Experts of a small language model.
Size: 10 layers, width 256, vocabulary 6408, 27M parameters.
Experts: 12 experts in each of 10 layers, 240 SwiGLU neurons an expert, 2 picks a token, a softmax router.
Training: a variant of Muon for the experts, 1573M tokens, 12002 steps.
Below are experts of layer 4 (counted from 0) of a mixture-of-experts language model. Rows are named router (the router's row for the expert), gate (a neuron's input weights, with its number), up (a neuron's input weights, with its number) and show model dimensions 0-127. Each number is 128 + 32 x the weight over its row's rms, rounded and kept within 0 to 255. Numbers have three digits each.
After each expert's rows: a language model's description of what the expert responds to. This comes from a sample of Wikipedia text that the model never trained on.

# expert 8
router:136186150171081179108092129099130085160147054126105113147134119111112109133119153099094126112110157116105115117076099108152117078092133126123089199094097167123126131113110166101157104165143130089211127134089100128099121158139143102123134106108062131085165072077125114057145144123119187077102219168122175140065152111110084092143142120113134071126097160203059141186083083107096122122112
gate0:048111146150136076118138217138129100138086107146168101147144106141147089091101134081150158083086156155068088139159133146145108098096170107172108169124072151141122122143087141150087170075177134177160153092164172097109067127095203138110123151127104123072109148092127086092100046128130143137211137106142177126170088123125111111129115086153101113102176065126133062143143125098077118144165
up0:118100161128165150108163123087179132108109109136160164134150120098131117031124176125154086177085220140096085191116157112135088191154061072127116192102152118112138171134170176160113112070144183159122122116123128145125156109082107116108142094111152136146119172162112129099120075156126111102098137074131193131101087064162179127093137226136153109151116140162156168133101145131146133095137
gate1:146106138189108083124087212137103075140159120164102133114095120088078115133149144121119098146130138175146166143076110136180112130116129149111087173121091037128167082137169159140092114151074103119112107124169130117092134185087108154146078168111187082077115093129077113130152118094111090108134118131093137091105177097115087093110118074163114095128104154134114085160108172083126100105129
up1:118145056080052064122081153129107154155118091154072164117105139113147125134145121181135176102096107149171117077124138162112162148136110080093162085123051137163125120081101127114175175082104082067085120104152164093152169056102076099107123174168126186131116093169165120095147099128109171128113135098144173146186116147142139125120093132138061151123159123182108175173090124119141140126155
What it handles: Line breaks and headings. Newlines between paragraphs and before section headings, heading markers == and ===, opening parentheses and quotes.

# expert 5
router:152141119132066154130102130082125100151142132122133175095147107134103068045126120141154165123158105160145137111141144133111123092111129117223162148108111122113167094107119143137120076177137079135169102101192110127150150070076101217161197121081187122130161130152126141176155105111124046134159171169094157165095100125114187103161142163052171058089119109129172124103095111129173138111149
gate0:109111104102133147103121134134128098129125042150127098109119131125075176118091078106042114134142122096101128045144140130137121084120151153136141120175097123142120222156140119153075140118109134185129153146089185119105123129114085093173116097079116131161110092151112093157117095096125135086104125119115098138081107101090140136134096141125109145130207071085149126109155098096119110153104
up0:190160099161068175143087109087117122168154156161110155123119212068137200170135032149158123160110085109119075151155133145070150053068128121151181101154112136154139169103121145147037128168166183137117131137156114102145148198124105116160133126147075134073105142187168092123139115168119142126111122159153137111079164091085203108057154110122164165083121112138124147104138177109144129098097
gate1:167184054094132086081108106120179136152112101147151127110117084095135096115150064096127155163096137143143128130144156096126140094141111174125167133083131068136108176094132151133152097195132128115152128119125055130107143043142154141128097163057113133120076131158147124168107123147145057102074206095114164116131068089147175199184092111152124140092087153146149147085059127136123162174051
up1:121090099102115171162172117086117133083110116103105128137136138070060169135083176144184134121177112055151048155109115145141099077133127148126086104159107176167113112124094096126154073139161150087141135155188195115113221118108125129117145154092102141135106096032087152192116149137109146160120116158152106179155110133135226166135088165092141127141124142131146133153108120117126055075162
What it handles: Capitals and accented letters. Single capital letters starting names and accented or non-Latin characters inside foreign words, e.g. ü, ö, ș, Cyrillic.

# expert 7
router:101162097167083149091130123071113102133114142158133141128127094061105176103092144116132106096118115134146140102118156078108141136099147143083070117141100139088113069166092124139189091157204165093127201169135124037114141185133136103099132165124140134130128132138102113086114162133133115168064176085137126154151098170128133157191134091087163145155130101123128143149044104122123093145153
gate0:151170082100121116165127140143040163128161111149126096074168128117171103145133108098120094103139097122162146151154087140110123142059177141101149102101105143150065157146097184120170135198136148086139118104081168133115150121146157177127083157120155116089150179118086142176092155138143125115099160085133108154147157133115130138102081122114061160157096145084080140162111043098126106201149
up0:118178141131134135173205159133086153155212160125107109117133144118161187132131128148145135160130149165164112113110069161063153101152099184102078128136082128149176100119118153125125190115161076196172120151183154125130132175134117119125118143126102111167150140186069104180086118158102168101063119125125132124081159122124097133128138135189148198139149242091139150104161127079142116164159
gate1:090144144147055165101133085140101162111106122192155116110113120065105217139133131104108168070114185140082081132101167127072138170056150086100080151151145092091104139153121160119119159099107091137170142160102090144147065146098157057084107077119149111119102160122106168170154123151181127065084126076115108150181160177085086150120128119125151154127086127062147109095115130133110179137139
up1:191111089106082118141149128123142108069105112184146175161143147114122131123119184122073110086135109136047124143101147135161130130140108085157097139084150113179149109117132156129147158181168124128129111147147125056117099128180123092113190159094092159103123154112147132171138129189184149138143155141176127157125072121130172070125143160109112063099119089148145123157158170130061098166126
What it handles: Auxiliaries and prepositions. Function words within clauses: is, was, be, been, to, not, but, often linking subject to predicate in prose.

# expert 10
router:114170100150094131050166104173099128107134089092114140130157101123121131145077139087209127177135125119170141127103132093131152154130155092115087167134144137178088114119184129193150130138138197154133139127109104155127117095137128155126154120181150161125152066133079133096151186123062171143125171164092115121097108080167134136112111177119171122148109147154106151135153127109065127128132
gate0:113155128099074140117138145128117119095136112173196175138128112114162086092153151133178149133161164062098085104089101070173141082098107152113118129187162097140104159088085136146157107097122155109105062139137148136151072121097113139084111104146099153114158104170124121192186106165109124142104111141162120070166094134093126148147081166189156150126069103112114091092103126099160120199152
up0:125157147119149117162083107096190078105125129050164107131193156104094115107120084173148093104109143151154166101062121109095134180065045124106111130138109090091110066103123108100121120112097156160118133134108103143110114167136086128121075112137190120139134115134184149079102127169139163111126097133127124148129126098071050110088110156149116063139104119175189114131116115188120126129140
gate1:146109084131158138137202142160143115149100089100132127100079149165072108105110149095149098113141115123148147140129131149137159094109116154140186091158140132087150164158150120171170154102127176124087070174145098155165185150025106093159056110117133073161071117094097138096139146112148105077181127187061207151109143148134080160082095119112162112138080136097127129153112126124087142128116
up1:161177154137156125131189134097148150085156137128116118140164127117117136168098068129160136150124134086078151092113154131076196039078136071161158131107143103172089086123142055125102124095144151168126127182127142169116135147143159097144149103185176141128114068167146105090134097126111097151113161090163123143124131083132148146121154176190137124145147085110131077093101112159130117112207
What it handles: Math and scientific terms. LaTeX symbols, braces, digits in formulas and tables, and pieces of biology words like m-ic-robial, ch-rom-osome.

# expert 2
router:138112187136131178120124135089142117105118132083141133109100143107147145156179131170152063211104083152150129121157122113115113114114141161196151090152108109121150153106148117102143158135083122110100054116122205123146107148164121102146165125132095136148130178183129151183143153153126067105166114149112085158124140057163175183077140128165146164135180121116133132093135162183064106079143
gate0:109165119138084163151119062137134126064125215164042142150084137097109121121127096055147024117085119092102139085151101158128116140070181132131100088163098152136122084090129165124155201085123077123159187160103161150180101140071123081141156096175147081158202152132135091107169093175158103161112074135048119187081108116159198101172136136162154138120151094146123092096104181146110103129156
up0:154105087131101108079116122106117086148166080180115087109170154134088133099088141163102166146108102135195095137117165090095124122149097062179079090113143032123133138114151112146153123121114119079061196138159125117177126135149141142147131107079149170164136148152097155155087184090123131101095120172135163147135142123161063092095165051071083156108093158200081152105128143150156083166182
gate1:086089138203048086113103043151132074165101165158166162120106146103149091132091171165104119166133159152081089078165164082084074147140153121085133104111116095140127131120120126112108170116130118130137128108134178140182146073173114098115145092121145174166107155173139128122089124067191131099093110161147118070152085119122134150142154147103100095140113071113176189086106140192174082104124
up1:137088126080107094150165154129096110132162107142120193134118075113159122165144063160153110094147086133129183123105130111159119114160107171133100081130097146136084103191126104207142107135143146106120138075158145114165148114093123128092109117159119128119118118098129085068130076060152133145168096132089105112181105123190153130152146159156134117183153130187146081127176148150129094140160
What it handles: Mid-word pieces and determiners. Inner pieces of foreign names (Mar-qu-es, Cu-ar-ón) and short function words such as a, for, its, an, their.

# expert 6
router:109095131115124128130161147112151125136103133119137149102156099131151100050128127132071107152124147120136143163155099119078205172099107059104134198142120085140144126146103108096145106133138088143112097151132092126150125145125123135166123130146116155116164134134134132096130168084133055134128137187110110135089142141126169083163145098135192082142104081112104097147118105153175145143130
gate0:119154153107135106115120163110156157149111170151091092142157115114084154149166070176143108148135106163089117109160160148119156117096117121091121140135202131117116119138161106107115117057119116121111100140118120107158095113117102132122179144123106124100157133048122134145143148062132129186149138077046116162151173181119066170152132145120112120135075136116125110077186105105141079071139
up0:137137104121131070123110097124192150143188099104075206142138101187142175119183094080148093059145155112175098190144135148124126127138120116134111124102078151178157136157089166178117116162078187110171151091115132194154127139190133124142169134134161172149161143156098124095115126140090154117101155125067090108145087121159140121083026154138126132126172170177122122172080129139194134196095
gate1:098121141112181142142147177148113125133132140130194124136101138164173121101215166155081122139128153118133122105131052110118128127122100079137115152148122096176190156146125141132111153183045144151133139124148104152092131148131183095186143116148131103157133108127225107122106200130136105174128146077155117159126097101196189143130149114117130145104140116178162118114125147107084088080173
up1:108159198063164167081151163090107131114126074174094101094100103107146121097103139143125113123148139125051114111117162123072124089174111075153143124111161165109177136107125191107133147135134083144141124110163157143126060125091135070076110097127120110157150148098157112104137103152165113146118129105115100085126123089197161128145071137129162075117196151159113119137101049115099108096138
What it handles: Name initials and pronouns. First letters or pieces of personal names after initial capitals (McS-h-ay, Mal-t-in), plus he, his, and month names.

# expert 9
router:146117110143084089120102087126127096125077096126114091111127092161112125161097138151118124154176082150108116145128107112070075138159153136125190148119171098129119123093149098161136071132128171132089126139119114161107041127103118118099163122132137153144064128200115162156153134129134150125088060110107126076143117093092106121129149127079134104167110128131126169119140185091130122100124
gate0:194052085102143140126109178208195148114132174151066070141120120099134153174088147126088171137120167127093103201122139084164154146111166131155144159159142087155102156142086126127149116163148144087141100086083205134148128125127113163155145074183029189133144096213114102106105160144152155180150114189132159152106103130092153134186142123159158120156146110182115133121116099095115130136136
up0:123096083098110181113186112119152090104169157183082100143090130157140117142133140083091129129117140110124129150134182139179186131108184132169130193113103127185145111110128124110132152157095134082120166035110106117081068131088130183159147074128149138177147181143127089142077192163128187119155092131155120115128182119138107146122129147102101114120138086159160151072156146127117130142133
gate1:124162096159118138098109087140128145114132103088143210156219095077169176120160087110194114163172143159099102112127123136088091148129138120143163076141174140158113159152153162172081138148107123174111125115124054099074160127117145179091119118147086102115076107092108110096134153067195126133146092151096127139124120137088101157070114156133151105157152127218165150124139072100135127096125
up1:172141101133120124117105181173152193050161112133128106097181111137132155098102108147137145077124099093133062074124155134175080121167145108155101158117117068144155132155089104101122045167149151116167121060129156107062125150096172179159165131125033149177095135164117103146107152094107158146097123127118169141141089113116129162059142141103120150162127144157133093138125177094149098121116
What it handles: Articles and infobox fields. The word the, and labels or values in infobox lists and coordinates, such as Member of, Alma mater, degree signs.

# expert 0
router:111071111089164062152150146195105209205132151116169145134055146141089142139082070107095209080123166140115101104143104173100124157158133084102106099092137146167054138162138135147150123061155161151079197117167118147179095081141137081087072126139140057084095130175123138144111096148072171124117083149116134112144125226091138120123139161133109179144185136135146131089185150087115150157127
gate0:140167186172113111144083165114180116147196097160108103138112075140129155170123102146101144088134141149061110137098119102146128124077141131080168169076115048157175121137098137127119099130108172091091143169128149108087178141163141128134106206137104128180201200106105122153139171062143125163097121149167068114099082153131097114155136123189105163157134164150142127125078044111190090148168
up0:110143153114146146176164110137162141168150099120126144104153086159147110093228102107149132096097157184122155171087134101125179144105103166096138072085113120189156095121163057118115145146148169111164118171129094133212100148137181123093132078147122130109160105097095128121062149112126079152172148116074199149148088134111154155109133119128131163102079110123101133125158143099164152118133
gate1:095134165153114072187157191128096100134125175165124150123114152127122127108112177133126156121116153105174142118139155130135151133139170111145133137122167097129108110056148159133147121143143125086048130182109172089175076159138218134197090108104119150088181154135126130102130096116085120078092134094092093130211100116128165171125109151096116164116133151157173143088137076126132164124125
up1:141117151172103085122143095063073162129144090069077107122179130102139145159124169095198204099173134067130155160144140098054101108121142161149128122121093119186096153202189113042161118141080174134145088095095172075116120162143137125154129139111139149162101165063167107145154073104127141115083153109099131092109186081131133116124106124155128152170114116150154105126179076092088166162134
What it handles: Relative pronouns and conjunctions. Connectives like and, which, that, who, plus closing parentheses and numbers in sports scores and election tables.

# expert 1
router:100119119098115084203128098129124180117196129152130136115146113165101119232192131114080073166133152126092116130134175150205133145143075104082104131090154069182095146108140138087129130108151136160103122136116165169134140102132187087118141167136162135136125151132160149136141106232160192123092102099139092088188144167100136102164127132178106179106130133167094138157104150121152149187130
gate0:110111125122161112118115112106131066084155116092121149154164092108084088091097090077102153110084169124134056067107156156093170136106093189127177101115160159150129122093122140095086135085099119145111097135090150084140130086155086178093120125118164081092133170134142082186123151150185118129150127115145159135154131114182086133069122190120125162114104078147148126162159118139161132161190
up0:109104163157185053132124069186092137094100129131067092141129131147158157158124139113180095092169105103139086122165151156132169095148108104143118118111126184151107127125160176131177096152067159106135114101172109135158183141133140139095075101092140143143054091128036093090113116052118160151178155175137132090061134150110171144096124126142160115125146144129132165138155152125121143213128
gate1:124032068179125133108170055109091085025112104105167126097118162071095148088140161149136168113132111136153101136145093154154131126084066156146074168124060099129221081129109084144083140157142093148179103117147159159121105137082143169134165118135178185056146133169143092120076127173122110136104125077210169077092140095160175131133100165128148126097170116084156124109122114191124172132137
up1:126115110079157123135138168175182159163169179154184147111152123102113154190141088140134129150164074128144152115128166072058109152131117136083156092124091128143084106191112114146128122160105116133131128069122122058118168155159122089192088112143151170080110171119120111125102126138118107195054161161139178141095055108096164116137077146119117182109073119059058074137129160122112133128124
What it handles: Punctuation and table separators. Table cell separators, commas, semicolons and periods ending words or list items, often in sports or election tables.